{
  "num_hidden_layers": 11,
  "hidden_size": 768,
  "n_experts": 32,
  "experts_per_token": 2,
  "d_expert": 336,
  "d_shared_expert": 896,
  "hidden_act": "gelu",
  "moe_layers": [0, 1, 2, 3, 4, 5, 6, 7, 8, 9, 10],
  "router_score": "softmax",
  "normalize_top_k": true,
  "routed_scale": 1.0,
  "balance_loss": 0.0027,
  "balance_bias": false,
  "router_z_loss": 0.001,
  "router_bias": true,
  "init_std_router": 0.0266,
  "lr_router": 0.000299,
  "num_attention_heads": 6,
  "num_key_value_heads": 6,
  "head_dim": 96,
  "vocab_size": 36601,
  "norm": "layernorm",
  "norm_place": "pre",
  "norm_eps": 1e-05,
  "positions": "rope",
  "rope_theta": 8420.0,
  "rope_fraction": 0.25,
  "qk_norm": false,
  "attn_scale": 0.102,
  "tie_word_embeddings": true,
  "parallel_block": true,
  "extras": ["capped logits"],
  "init": "normal",
  "init_std_qkv": 0.0205,
  "init_std_o": 0.0,
  "init_std_up": 0.0205,
  "init_std_down": 0.0,
  "optimizer": "cautious_adamw",
  "learning_rate": 0.00046,
  "beta1": 0.9,
  "beta2": 0.95,
  "weight_decay": 0.37,
  "lr_head": 0.0135,
  "max_grad_norm": 0.5,
  "warmup_steps": 220,
  "schedule": "wsd",
  "decay_fraction": 0.878,
  "decay_shape": "sqrt",
  "final_lr_fraction": 0.1,
  "batch_tokens": 131072,
  "max_seq_len": 768,
  "doc_mask": true,
  "train_tokens": 1166000000,
  "max_steps": 8896,
  "dataset": "wikipedia_en"
}
Below are experts of layer 2 (counted from 0) of a mixture-of-experts language model. Rows are named router (the router's row for the expert), up (a neuron's input weights, with its number) and show model dimensions 256-319. Each number is 128 + 24 x the weight over its row's rms, rounded and kept within 0 to 255.
Before each expert's rows: "mostly gets" lists some tokens that are sent to it at least half of the time. This comes from a sample of Wikipedia text that the model never trained on.

# expert 7
mostly gets: "es", "ers", " there", "ans", " people", " However"
router [170 124 132 150  80 100 153 100 140 139 100 158 121 139  98 146 130 123 130 158 143 114 138 113 124 127 127 114 123 135 164 173 145 139 132 136 112  96 131 144 142 159 122  93 150 100 119 155 115  96 109 130 136 140 159  89 134 146 113 139 130 104 152 124]
up0 [129 144 104 186 125 110 129 162 165 129 131 124 175 125 102 181 120 109 127 167 179 116 139 107 138  94 132 155 129 116 141 128 147 146 128 136  94  94 104 113 110 123 160  98 134 116 162 155 125 131 168 111 111  60 143 111  99 160 142 134 139  94 119 152]
up1 [194 142  89 154 154 138 111 120 104 103 121  76 138 145 135 103 179 124 122 156 178 140 142 166 153 148  87 111 149 129 161 135 159 147 102 146 141  95 144 136 128 129 132 120 148 152 120 116 146 162 117 123 110 148 116 124 123 166 126 104 124 103 144 110]
up2 [ 96 122 124 123  70 118 113 147 142  96 147 122 131 147 135 135 123 111 143 115 117  94 169 123 132 161 114 156 147 137 131 121 145  57  71 148 134 148 117 164 153 158 123 170 118 101 120 114  86 149 150 139 118 166 137 126 103 125 109 110 128 169 136 149]
up3 [163  78 116 137  68  77 140 156 118 151 125 145 171  92  87 154 138 108 152 131 130  95 135 118 148 146 134 111 132 137 158 187 117 123 116 120 142 124 133 119 126 171  96 115 156 145  96 156 111 110 115 189 132 128  96 123 181 112 104 161 137 118 137 104]
up4 [115 103 138  99 154 121 141 135 167 129  97 122 164 114 143 132 123 130 119 150  76 114 155 133 113 105 121  95 114 129 100 131 162 116 128 151 154 121 130 127 133 151 122 142  85 135  82 157 118  87 150 141 116 128 133  98  87 123  73 106 131 115 177 135]
up5 [ 92 148 156 158 105 115 140 156 148 166 116  82 161  93 168 142 106 121 129 131 138  95 163  98 139 173 121 127 134 111 144  98 168 134 130 106 132  90 138 116 118  99 131 175 117 143 178 144 112 130 150 101 148 123 120  98 111  99 135 130 160 100 120 145]
up6 [127 137 125 165 130 146 111  88 145 156 122 145  98 125 109 176 101  74 127 133 123 155 150 101 135 117 153  97 111 153 157 135 106 147 126 136  96 145 138 171 132 130 117 123 139 140 102 102 158  84 124 159 106 158 113  78 116  79 138 149 132 118 152  91]
up7 [112 106 139 120 165 163 111 146  84  48 130 106 140 162 116  90 159 132 109 190 153 130 101 127 116 138 115 107 143 123 148  96 127 133  95 118 122  90  79 157 138 106 173 122 121 144 139 118 127 151 104  98 116 137 148 123  96 149 119 126 169 156 159 172]
up8 [160 149 144  96 129 133 148 110 146 147 123  94 127  99  87 118 157 137 168 142 159 129 148 134 131  91 129 100  98 143 101 177 113 144  97 178 126 138 142  97 130 156 145 100 131 151 120 100 139 132 106 122 155 146 136 102 130 129 149  86 122 131 146 141]
up9 [121 136 139 123 112 105 134 114 148 186 130 148 175 118 122 129 124 124 134  96 121 125 107 145 100  89  84 135 155 141  98 114 162 143 125 149  87 126 137 146 141 165 182 106 130 127 105 137 140 132 122 151 125 108 137 111 114 172  89 124  96 143 128 141]
up10 [165 138 125 139 118 124 142 150 118 114  84  83 109 158 105 127  97  77 119 136 146 133 152 109 146 118 143 125  90 118 120  97 171 135  71  93 175 112 110 145 157 151  87 109 111 157 114 165 160 134 118 106 133 141 151  72 127 128 115 133 147 126 115 162]
up11 [126 128 153 154 126 113 173 151 134  84 144 117 119  97 144 156 150 159 160 150 139 121 151 127 153 138 102 121 192 150 131 111 132 139 145 100  87 141 103 122 130 165 148 105 131 125 151 110 129  78 161 111  86 132 163 131 153 121 122 106 123 178 136 123]
up12 [168 138 139 119 108  78  68 137 133  95 136  96  89  91 142  94 120 131 150 122 109 113 109  88 133 110 149 147 120 152 180 159 115 121 125 156 160 143 101 125 145 139 129 146 150 111 130 123 114 127 172 103 142 121 112 112 119 137 126 131  93 148 206 117]
up13 [137  98 126 139  98 142 120 147 145 124 116 178 127 120 110 154 155 125 128 159 110 120 160 145 102 155 107 159 123 141 129 150 133 119 115 132 183 100 119 104 139 143 137 114 130 106 117 156 127 150 130 119 140 161 145 124 151 134 136  95 128 125 123  87]
up14 [163 108 124 167 109 128 157  99 117 127 140 166  97 153 120  95 142 113  77 113 166  97 145 138 135 177 137 124 134 154 155 126 143 167 141 142 121 163 134 137 173 144 121 105  89 113 117 107 124 123  91 117 169 136 132 111 157 125 135 149 160 110 135 123]
up15 [154 107 116 135 110 131  63 114 162 141 112 103 131  91 146 141 148 103 138 115 149 110  95 119 111 131 148 104  94 118 138 125 166 166  98 141 142 112 110 151 124 176 126  95 112  96 119 169 123 153 143 139 141 147 150 105 105  92 144  75 144 117 119 110]
up16 [ 90 116 127  87 141 119 132 123 135 151 114 113 137 133 182 121 122 107 150 136 104 169 102 133 134 141 116 139 133 188 122 131 163 106 111 129 147 101 169 151 141 131 170 118 173  65  90 119 139 158 122 124 110 143 141 113  86 164 111 148 131 121 119 121]
up17 [167 158 134 143 125 133  89 130 161 115 106 108  79  79 142 103 131  94 129 125 140 111 133 138 143 123 140 119 106 129 111 127 132 166  59 140 119 152 138 141 145 144 112 111 154 162 116 111 119  84 103 177 136 147 133 158 125 128 105 139 132 164 113 116]
up18 [148  99 138 141  93 161 104 107 147 106 121 120 127 114 145 116 176 161 142 129 108  43 111 137 131 143 162 141 173 132 136 155 104  99  84  74 185 153 125  78  99 142 125  90 132 140 102 152  62  92 126  91 106 171 126 147 138 118 157 113 151 123 134 109]
up19 [112 142 121 116 149 143 133 151 120 140  74  62 151 134 147 143 122  90 125 151 104 124  76 113 127 112  85 143 125 145 146 138 124  94 114 159 137 102 119 130 150 127 122  95 112 115 167 151  74  98 134 160 121 129 140 104 115  71 158 150 135 122 124 145]
up20 [141 128 116 120 105 144 151 115  85  99 128  90  99 142 110 132 147 128 119 154 100 103 134 123 111 104 164 121  85  91 155 139 100 153 136 156 127 125  72 123 172 149 114 104  68  95 135 113 109 136 140 102 122 196 180 118 110 201 145 131 116 111 110 134]
up21 [160 133 137  73 136 143 125 133 114 141 118  99 112  95 104 113 127 118 144 149 110 100 109  88 135 132 142  84 142 158 139 105 126  90 147  83  94 113 146 112 150 134 130 156 153 124 135  76 129 141 107 104 121 162 103 112 136  81 111 137 157 138 145 148]
up22 [ 87 136 127 121 109 153 147 116 124 147  86 129 134 142 154 130 158 121 129 173 118  93 138 128 140 149 125 119 118 147 120  96 161 154 177 138 126 137 149 120 144 129 120 121 146 140 124 136 158 122 136 131 129 169 126 100 110 172 102 116 127 121 108 112]
up23 [110 163 147 148 134 121 115 116 110 131 150 122 177 114 133 124 141 129 160 144 124 100 120 151 109 118 159 137 151 132 120 150 192 112 133 129 137 145 135 160 134 151 161 125 154 142 117 140 132 129 116 115 100 123  87 103 122 120  88 150 130 138 163 150]
up24 [128 192 119 154 164 121 102  77 106 142  97 109 144 130 130 126 129 111 139 128  68 142 133 122 134 130  97 106 122 101 160 128 160 131 112 100 151 135 130 122 155 146 133 138  98 120 148 174  89 114 155 167 137 167 139 151 143 129 172  64 121 142 121 137]
up25 [125 143 113 110 150 167 106 101  75 111  99 134 178 139  96 103 137 102 134 163 141 112 155 111 163 138 150 152 148 114 123  79 144 120 127 115 142 128 165 110 139 119 111 120 144 102 119 133 122  78 172 141 105 118 116 124 147 130 121 115  97 145 129 145]
up26 [147 183 149 118  82 134 118  96 104 107 122  99 122 163 180 141 128 116  86  99 126 152  94 142 109 129 150 158 101  76 141  96 101 148 164 148 139 111 143 143 154 140 155 179 160  91 145  96 123 110 169 129 111 164 127  86 125 140 126 150 157 132 117 115]
up27 [222 137 138 125 167 102 104 108 151 102  78 106 136 143 162 152 128  93 131 138 143 142 110 102 103 159 158 140 111 142 125 148 113 139 104 101 153 143 119 138 168 132  75 131 122 128 142 117 111 131 110 121 147 137 167  64 123 148 156 158 110 120 173 127]
up28 [113  87 138 146 131 108  98  97 117 154 136 145 119 115 107 130 148 150 178 139 155 116  86 132 165  87 143  96  97 117 107 185 128 114 110 142 139 178 149 151 113 152 124 119 136 107 102 137  92 124 140 123 139 126 152 118 150 165 124 114 141  98  91 103]
up29 [132 132 140 155 125 111 156 125 160 132 120 138  93 133 128 118 136 139 116 133 182 136 109 159 121 131 153 148 126 142 124 150 138 135 145 148 140  82 176 152 137 149 161 148 114  93 134 108 196 139 100  99 141 104 158 121 161 141 138  97 103 134 148 133]
up30 [178  51 106 155  94 144 141 134 149 134 121 116 152 132 150 129 127 145 122 182 124 113 163 112 110 104 127  93 104 157 105 150 137 126 167 165 106 105 115 139 151 136 151  94 135 110 171 153 160 128 163 154 102 188 151 132 114 136 148 109 106 135 166 134]
up31 [113  81 130 147 125 110 116 104 128 113 209 137 104 111 178 130 109  81 165 148  84 105 159 108 113 106 123 143 149 144 110 135 132 107 124 128 148 152 145 117 124 118 177 142 136  94 124 156  96 167 160 163 130 154 120 152  99 185 120 110 164 133 117 150]
up32 [153 127 129 159 101 139  96 153 156 152 177 141 118 160 127 117 134 135 134 156 124 133 181 133 100  78 127 130 136 126  74 156 144  92 136 126 175 159 111 118 125 143 144 173 190 135 138 143 121 144 188 127  74 136 122  84 122 148 103 122 121 164 139 164]
up33 [126 162 119 173 100 120 114 131  87 157 103  90  67 103 131  65 130 124 115 132 101 108 148 141  81  92 114 152 141 110 132 121 127 124 116 145 146 145  96 133 156 109 153 162 142 132 114 161  80 188 139 142 144 149 134 106 128 136 146 174 127 155 170 125]
up34 [152 146 113 124 107 120 139 119 117 126 111 128 133  85 161 120 153 106 102 126 131 147 138 115 118 135 129 114 123 130 117 145 128 125  92 139 120 131 164 145 139 140 116 115 118 110 169 104 184 150 143 113 114 146 122 123 127 143 127  68 151 134 128 131]
up35 [135  90 164 148 136 143 117 141 137 155 174 136 119 111 155 107  89 113 150 123 132 111 148 128 129 143 122 116 128  88 127 153 131 126  88 138 139 122 148 108  89 148 117 108 155 115 166 134 154 122 149 113 116 137 135 107 111 142 101 127 152 141 109 135]
up36 [143 165 134  92  98 111 129 129 124 133 120 106 110 111 125 148  98 136 165 168 130  52 143 127 152 109 109 122 109 137 165 130 143 113 161 155 142 149 100 152 139 137 134 108 110 141 152 110 123 158 111 104 115 160 149 114 137 102 168 103 152 115 158 105]
up37 [185 114 141 119 142 139 132  88 131  86  64 151 110 143 117 174 130  89 111 117 133  54 138  88 130  95 112  99 122 151 106 132 145 151 125  80 116 103 101 126 145 157 109 126 127  78 138 147 120  63 138 156 170 136 144 118 125 129 123 113 120 113 118 110]
up38 [147 125 165 118 147 105 120  85 120 151 105  86  96 109 110 110 169 121 168 128 105 180 134 123 145  89 119 126 124 117 129 113  90 109 174 143 133 151 133 161 140 130 108 103  68 127 143 124 140 118 133 153  92 152 116  84 120 160 104 137 154 110 134 104]
up39 [130 176 146 174 118  91 128 149 126 101  72 122 156  72 125 144 153  75 136 110 109  84 154 132 173  66  80 134 114  91  79  92 161 149  79 136 143 131 135 144 123 149 125  92 118  93 161 112 113 136  98 136 132 138 129 156  83 101 149 100 137  99 125 167]
up40 [162 123 167 167 171 120 130 115 119 137 119 127 154 126 115 128 112 127 100 141 109  99 151  98 133 131  95 174 128 147 140 118 137 162 142 108 133 139 125 104 118 124 169 112 119 122 118 129 135 153 101 142 137 154 164 111 123  73 136 121 126 119 136 129]
up41 [106 133 109 124 126 109 121 150 127 110 105 124 110 131 143 147 118  88 117 121 149 150 132 136 120 132 179 111 121  96 139  78 108 115 118 105 161 137 100 118 121 126 140 112 163  98 113 140 102 107 119 138 119 113 150 139  82 125 134 141 154 105 144 127]
up42 [122 105 108 109 167 169 166 111 129  90 117 170 138 138 164 166 148 114 107 174  74 111 146 110 145 155 134 127 130 136 135 113 144 151  71 104 137 144 134 102 119 113 173 132 136 123 151 109  77 145 152 120 141 184 159 134 147 128 115 166 135 139  87  67]
up43 [199 141 107 111 117 126 128 104 129 158  88 120 139 141 110 133 113 135  51 157 148 112 138  58 157 153 107  79 115 130 140 117 124 167 124 133 152 128 105 127 139 134 120 105 137 137  99 122 127 102  88 162 112 122 111 108 132  82 160  81 124 116 105 101]
up44 [142 108 152 142 193 115 165 117 125 154 102  97 115 114 111 156 123 173 145 130  51 123 162 132 117 175 164 123 142 144  86 103 122  92 103 160 117 112 127 172 164 142 191 135 103 123 181 111 123 129 107 137 133 139  96 127 139 142 130 144 132 162 126 124]
up45 [172 117 131 121 112  89 101 117 119  61 108 172 131 188  95 176 100  80 149  92 146  87 168 109  97 137 142 148 156  92 128 121 149 151 131 177 140 143 105 160 125 139 124 127 150  95 117 156 143  90 128 128 130 137 137 140 137 180  96 105 123 100 125 154]
up46 [142 129 209 106 110 106 144 122 120 157 172 126 130 163 109  92 118 116 125 155  76 126  98  99 176 134  67 137 160 125  95 119 138 117 150  79 125 142 104 121 137 171 148 131 136 176 144 138  99 140 145 124 129 116  73 155 164  94 107 151 142 115 120 105]
up47 [113 130 113  84 116 126 132 153 163 197 130 135 107 115 119 115 144 163 138 119 115  77 149 145  92 177  94 122 116 144  98 113 165 114 150 176 110 136 159 104 126 138 120 135 105 122 137 118  91 117 133 136 149 128  97 136 148 170 122 143 113 142  83 115]
up48 [140 134 122 139 135 138 130 164  93 167 109 122 120 124  93 162 156 135 134 142 158 120 105 115 138 143 146 114 149 115 121 147 123 130 139 113  85 164 125 170 157 122 134 126  93 122  68 136 111 139 135 114 132  98 138 124 126 132 121 141 145 132 113 110]
up49 [120 125 137 147 124 130 121 116 139 124 145 129 151 114 112  94 135  92 143 167 139  90 120 112 129 133 144 108 113 109 106 153 126 131 165 160  94 100 116 181 129 116 109 101 114 135 147 125 111 134 142 165 113 128  86 114  85 156 148 149 125  90 162 102]
up50 [166  89 176 138 116 129 135 134 142  92 101 154 117 130 137 152 157 128 137 132  97 129 104 140 116 114 130 102 146 107 113 160 118 101 107 122 143 135 108 144 120 123 170 128 114 110 124 133  93  65 123 171 147 166 105  77 115 142 110 168 120 145 159  95]
up51 [127 134 154 145  94 108 141  80 116  84 127 142 108 116 164 117  80 135 126 136 140  98 185 123  99 143 101 107  98 118 111 127 123 103 119  85 145 108 131  95 118 102 145 134 142  79 127 189 111 124 128 135 127 133 143 132 124 129 136 110 114 125 117 137]
up52 [107 124 144 121 146 105 155 161 151 141 116 125 188 118 154 147 160 146  86 105  81  92 136  75 138  96  87 158 116 127 121 135 136 122 104 139 143 102 114 137 125 134 105 157  78 130 148 115  83 120 132 104 152 158 132 133 139  75 112 114 117 130 110  87]
up53 [131 141 132 141 131  94 105 106 110 163 123 139 144 111 145 133 124 109 135 183 148 142 160 151 132 159 133 135 110 127 121 117  96  85  99  97 125 102 150 155 104 134 136 174 107 118 116 139 134 162  98 176 111 128 111 119  83 123 156 124 112 141 127 105]
up54 [143 130 152 182 116 112 153 120 126  91 148 136 109  88 118 148 141 108 148 147 141 138 122 127 140 142 119 105 121 141 107 132 102 111  92 148 138 103  66 114 122 149 157 144 125 117 148 130 108 120 114 125 111 145  93 133  91 159 149 114 161 165 162  71]
up55 [172 130 119 151 128 106 162 152 130 139 124 154 139 102 106 137 136  97 154 154 154  80 153 155 150 152 132 160 156 159 169 172 156 151 124 149 109 120 121 157 136 157 136 136 132 125 175 165 128  67 113 150 132 136  99 117 146 148 157 113  90 109 135 123]
up56 [118 123 128 111 162 112 156  98 142  78 132 136  65 127 127 112 143 125 105 160  88 134 120 142 108 136 136  94  84 136 158 123 171 167 115 133 117 121 103  97 147 137 132  94  81 107 124 140  87 144 121 143 127 166 134  94 117 120 113 131 123 119 144 128]
up57 [136 148 108 138 172 135 134  97 137 167 134 126  99 110 102 189 138  97 103 175 146 138 119 119 129  98 116 115 102 102 135 118 164 111 103 142  85 135  90 111 107 108 145 125  94 115 137  66 106  96  97 155 102 140 132 169  81 164 145 114 167 101 152 110]
up58 [131 143 144 114 156 117 160 126 132 128  92 147 142 122 157 103 125  90 134 137 145 140 157 148 122 176 111 131 156 102 136  94 107 112 145 154 152 179 135 128 133 134 124 120  74 124 156 123 118 111 154 113 136 141  97  86 192 155 100 132 132 149 129 123]
up59 [118 116 120 136 150 132 114 109 146 152 160 142 151 144 156 152 139 165 109 117 168 147  97 151 155 111 166 131 117 106 131 134 150 153 108 153 147 118 134 177 141 133 152 113 136 132 143 156 170 139 110 120 150  87 167  67 155 124  96  86 101 150  91 138]
up60 [130 137 134 142 107  98 146  83 165 189 143  88 149 140 138  90  85 134 133 145 135  84  90 119 133 157 101 138 137 138 212  68 146 186 155 206 115 145 103 129 163 137 144 147 109 130 158 103  84  97 123 134 133 133  92 102 116 149 137 144 140 106 111 118]
up61 [121 113 117 122 174 127 130 154 108 144 145 158 159 100  98 144  81 115 144 103 144 145 126 126 154 156 129 163 176 122 149 141 131 116 104 124  88 119 165 150 145 121 137 101 127  86  85 129 134 130 128  93  95 177  87 114 165 147 105 125 128 133 141 155]
up62 [142 132  83 159 166 158 110 146 125 129  88 113  93 134 144 156 149 106 138 139 199 109 126 125 154 105 101 133 134 142 156 153 133 128 111 124 111 108 137 124 137 135 130 104 138 118  92 160 143 117 110 110 137 168 114  63 102 134 121 120 126 158  96  76]
up63 [128 129 115 153 126 122 116 126 123 147 144 142 117 152 123 159 119 163 118 159 117 110 119  94 176 116 133 142 154 129 127 136  94 110 111 119 101 127 140 122 131 135 156  98 126 129 102 104 103 136 130 138  89 150 132 117 152 174 116  49 145 118  99  80]
up64 [159 135 148 192 117 117  88 120 144 140 157 132 118  98 109 109 132 167 151 132 165 115 138 139 124  94 144 111 168 163 108 120 163 158 121 116 100 127 138 114 109 126  96 137 112 136 131 116 130 135 128 128 131 126 137  88 146 114 132 131  89 145 177  94]
up65 [107 193 112 123 103 149 142  91 112 100 150 160  98 101 106 102 161 144 140  99 102 131 123 132 103 103 109 102  95  97 140 135 119 131 138 141 141 139 181 120 138 136 123 134  96 147 122 139 114 153 154 126  96 131 126 157 181 137 145 119 173 109 144 156]
up66 [143 120 129 130 143  83 130 130 123 136 132 120 153 140 127 101 139 149 127 144 123 125 161 119 103 152 138 134 137 102 130 122 175 119  96 165 124 111 148 147 124 137 145 169 152 122 176 148 114 117 139 115 130 108 137  98  93 156 109  96 150 162 122 109]
up67 [103  86 157 126 103  89 147 147 159 146 112 132 171 108 148 147 107 158 129  93  98  96  86 124 106 100 154 116 165 116 132 143 113 160 123  98 175 149 169 135 145 134 133 160 143 144 133 125 110 101 139 114 118 137 116 132 122 139 159 122 154 109 139 122]
up68 [127 161 145 164 112 113 154 142 172 154 134 135 139 112 119 108  74 100 116 127 122 177 102 154 124 123 150 101 114 148 128 136 138 103 154 124 121 181 127 166 154 146  96 135 114 115  91 144 119 169 148 106 131 153 121  96 111 159  95 130 111 119 109 147]
up69 [133 157 134  99 144 118  99 118 105 103 138 168 166 155 121 120 131 136 141 108 147 157 108 127 126 122 105 111 148 112 128  95 163 137 182 143 103  97 107 118 121 141 132 132  99 147 128  92 115  89  84 130 121 164 139 146  75 134 139 141 134 132  90 137]
up70 [155 118 122 145  94 110 128 135 134 101 109 141 105  89 152 130 145 123 137  96 169 132 155 143  98 100 149 127 116 148 115 163 170 106 121 108 138 124 149 142 145 124  85 125 123 121  88 155 128 134 103 124  96 148 156 102 105 114 153 101 145 157 160 128]
up71 [118  94 120 122 146 108 129 132 144 125  77 121 145  87  90  62 142 133 137 154 135 105 167 120 134 137 146 125 144 101 115 162 154 130 109 154 160 156 109 140 121 141 103 162 105  95 164  93 148 126 119 167 117 149 139 115 113 121 149 121  91 108 144 140]
up72 [151 135 148 139 121  78 129 148 123 113 127 126 118 146 105 131 106 126 122 128 140 172 110  99  97 144 131 145 147 108 155  91 148 108 149 140 123 131 186 184 155 124  98 162 115 126 148 188 170 141 162 148 127 141 139 133 115 124 119 144 134 100 128 117]
up73 [125 126 123 162 111 100 127 136 152 149 142  94 136 161 105 124  94 107 127 149 137 124 140 118 145 115 172 178 180 106 123 130 104 141 131 109 142 150 101 140 157 158 138 160 163 110 102 152 115 100 156 109 143 176 169  91 126 139 112 123 135  94 126 142]
up74 [163 141 140 141 144 143 143 140 130 151 105 111 137 119 112 122 118 158 105 133 165 111 120 145 156 128  96  93 124 132 127 131 154 152 115 131  85 105 124 119 128 162 127 120 133  99 158  85 126 134  76 152 118 144 121 117 146 100 121 106 153 112 120 118]
up75 [137 124 162 171 129 120 144 117 153 149 105 142 102 113 125 125 166  97 133  87 122 149 114 114 107 115 128 129 104 149 120 126 101 142 130 179 131  98  75 124 175 139 145 111  87 144 111 158 113 128 158 142 173 154 125 103 151 105 165 150 129  98 158 138]
up76 [159 115 153 157 166 149  97 168 124 175 138 144 123  82 110 114 113 117 144 163 194 149 139 107 159 140 118 124 141 140 169 161 137 102 129 161 129 121 134 135 126 125 146 131 142 121 126  94 136 105 155 122 104 162 175  98 118 110 146 107 164 110 111 114]
up77 [ 94 126 173 144 103  73 130 110 172 110 122 146 137 143 115 119 152  78 107 165 149 101 100 138 127 132 139 114 121 158 210 121 140 154  69  93 167 103 157 124 140 125 104 103 128 106 146 154 126 147 103 150 163 156 159 148 109 105 120 144 136 121 140 125]
up78 [151 106 174 125 138 150  86 117 127 127  89 151 147 154 175 141 143  89 119 134 172 139  88 126  98 127 116  96 119 137 155 120 134 142 124 154 145 169 145 119 142 138 115 172  88 155 125 132  93 115 123 104 140 160 115 129 138 154 153 155 103 106 112 113]
up79 [145 129 122 159 139 127 169 114 103 103 118 137 112 169 128 139 102 157 150 156  98 105 118 125 116 114 146 133 104  94 108 100 140 145  81 127 169 168 117 139 151 130 115 148 152 135 127  65  94 118 114 113 130 140 130 124 104 117 125 136 120 116  87 141]
up80 [129 143 149 120 137 104 168 136  90 159 150 113 153 123 127  95 122 133 138 145 171 148 121 173 142 119  93  86 111  96 135 106 120 110 124 134 104 111 119 133 151 114 149 103 117 140 136 150 106 159  96 115 145 163 106 112 103 194 172 156 138 133 118 101]
up81 [157 162 146 114 144 117 106 125 117 155 137 112 171 116 119  94 111 152 131 145 122 166 118 137 117 131 127 118 133 119 140 133  82 130 114 134 124 160 117 178 118 160  63 155 120 144  99 119 120 120 142 151 119 128 137 122 133 159 152 103 138 139 151 165]
up82 [102 105 129 175  98 160 171 173 173 164 132 124 171 166 146 164 107  99 122 134 143 144 115  94 129  82 103 148 128 131 170 136 141 118 157 158 171  88 151 167 125 166 166 110 146  76 154 133 122 116 158 122 141 135 138 119 107 143 129 171 119 120 113 143]
up83 [152 117 137 148 140 123 130 117 132 126 138 101 121 160  89 167 143 103 114 138 128  90 124  98 127 171 132 179 112  88 125 146 174 139 163 124 133 131 100 159 126 181 123 135 101 140 113 118 109 114 146 205  89 131 125 117 145 147 118 133 102  93 157  89]
up84 [148  98 142 135 131 146  90 107 125 151 119 151 145 149 105  69 149 135 122 140 155 120 194 121 152 131 169 125 153 130  83 123 134 128 131 142 134 153 118 102 157 115 139 121 161 100 158  76 101 125 133 175 114 152 120 130 131 124 125 109 108 160 135 133]
up85 [137 155 125 117 134 110 174 103 125 169 151  93 157 113  85 105  64 134 172 155 163 110 117 110 130 146 135 160 122 152 144 128 140 109 149 169  98 148  86 100 136 158 133 104 118 133 150 129 108 141 121 145 137 138 159 133 121 116 146 138  71 137 115 110]
up86 [143 146 141 129 113  96 114  97 148 130 170 102 140 159 121 126 102 143 103 131 110 136 118 105 154 122 133 107 117 151 157 104 132 100 102 101 111 112 137 109 132 128 134 137 119  91 111 147  99 125 101 161 147 148 126 103  77 131 136 118 149 131 129  99]
up87 [ 95 162 173 155 110 102 127 123 128 168 132  99 104 178 120 142 142 108 127 138 111 133 131 166 132  77 121 139 111 136 133 144  91 122 152 177 123 117 165 122 155 149 129 118 114 100  96 156 111 154 136 114 103 157  99 100 134 117 154 149 123 135  86 170]
up88 [116 123 109 120 171 133  93 125 156 163 159 127 134 153 121 156 109 154 149 150 118 136 155 127 148  97 120  91 140 103 140 136 168 138 134 115 137 142 152 147 113 176 102 118 124 105  98 183 136 150 169 106  89 138 119 100 102 101 132 140 129 130  98  88]
up89 [135 142 113 151 120 152 135 148 139 117 131 134 126  99 165 142  94 178 105 146 117  79  90 125  98  92 130 135 132 185 121 175 121 110 122  91 119 180 138 148 107 142 159 128 158 101 133 100  92 167 111 164 145 180 136 142 131  96 151 141 122 140 152 114]
up90 [151 126 122 140 119 150 178 144 149 120  79 159 159 127 177 102 101  64 140 105 154 103 149 153 161 104  83 112 102 121 126 176 164 140  97 184 106  65 149 134 126 128  91 144 140 137 138 160 142  97 135 159 113 137 107  66 111  78 110 150  90 132 150 145]
up91 [143 110  89 185 159 119 127 146 108 145 129 131 102 164 154 149 106 159 167 141 121 143 128 167 134 142 162 109 115  90 107  95 123 155 131 192 128 131 136 132 126 126  95 143 117 110 142 100 117 128 100 160 117 130 127 116 117 134 103 123  91 129 112 120]
up92 [108 167 139 144 106  94 152 107 107 128 103  85 122 163 113 132 135 138 154 162  98 126 104 137 137  82 149 104 144  79 125 168 127 114 186 165  89 124 136 119 157 139 165 129 111 126 133 109 144 126 135 162 121 102 119 122 118 139 107 137 119 127 176 122]
up93 [126 153 120 158 121  98  78 107 108 108 145 106 105 139 140 125 149 138  93 143 104 137 105 118 127 129 127 107 121 120 147 144 120 118 174 147 108 133 116 161  95 107 142 112  84 108 138 101 141 170 148 112 137 135 145  93 121  74 139 135 136 145 128 140]
up94 [167 126 122 149  94 107 110 107 137 120 133 144  94 127 125 114  97 104 161 213 126 103 160 132 108 116 150  91 131 174 146  82 108 145 124 114 149 134 126 113 128 136 161 114 107 131 157 134  94 139  72 121 103 139 151 131 134 113 132 135 104 107 116  80]
up95 [163 170  86 107 129 117 166 124 130 148 119 135 159 182 155 148 133 140 124 125 101 162 110 101 119 113  87 159 159 132 135 112 152 125 135 154 116 143 122 186 123 162 182  98  93  91 130 101 166  98 112 119 116 121 145  62 154 126 112 149 139 120 136 128]
up96 [ 94 148 170 114 168 151 142 152 141 158 100 142 124 127 149 150 141 127 139 119 111 140 179 157 162 118  71 105 136  82 129 132 128 149 122  99 123 118 142 131 121 142  90 167 131  88 104 116 113 128 109 160  66 168 168 112 102 134 143 144 143  99 134 131]
up97 [133 114  99 110 133 130 143 102 151 129  78 138 128 123 138 118 126 122 132 141 128 189 120 101 150 108 144  86 137  98 114 135 132 163 144  99 155 150 132 136 168 131  88 150 128 121 174 128 135 137 146 112 133 172  85  88 124 167 126 142 146 134 102 110]
up98 [121 141 129 152 103 109 158 118 147 144 122 126 158 115 134 171 110  87 110 120  76 109 133 119 129 117 150 135 123  74 111 140 109 129  75 136 107 128  96 113 174 139  99 123 133 140 107  76  95 119 100 173 133 155 108  97 115 146  89 142 117  94 120  99]
up99 [155 162 132 134 140 181 162 134 147 138  85 107 128 113 145 140 107 111 117 118 115 151 126 134 124 146 101 124 118 101 151 166 177 159 108 128 128  94 121 151 113 172 134 116 148 170 126 147 163 122 124 127 124 137 127 100 129 126 142 102 132 121 120 112]
up100 [138 133 125 106  90 131 129  96 128 167 109  89 172 137 107 135 125  80 156 153 107 117 146  65 144 118 140 110 144 103 109 112 112 135 130 137 148 167 106 111 160 168 111 119 108 109 157 145 115  85 107 201 133 158 108 118 136 143 130 113 136 100 135 149]
up101 [167 139  83 174 103  92  97 110  93 149 117 115 156 109  88 150 129 126 117 172 114 120 119 100 122 175 136 137  81  96 152 120 170 157 104 143 145 133 101 127 143 139  96 133 132 142 161 117 146 135 101 148 126 143 122 137 109 148 119 110 115 114 144 156]
up102 [140 121 148 117 102 144 129 104 114 136 106 128 121 109 158 158 125 103 115 146 148 135 154 141  95 100 133 134 106 110 139 146 137 127 126 194 112 154 105 131 140 146 133  87 121 128 130 132 135 147 123  81 135 116 118 120  85 164 150 137  92 115 167 142]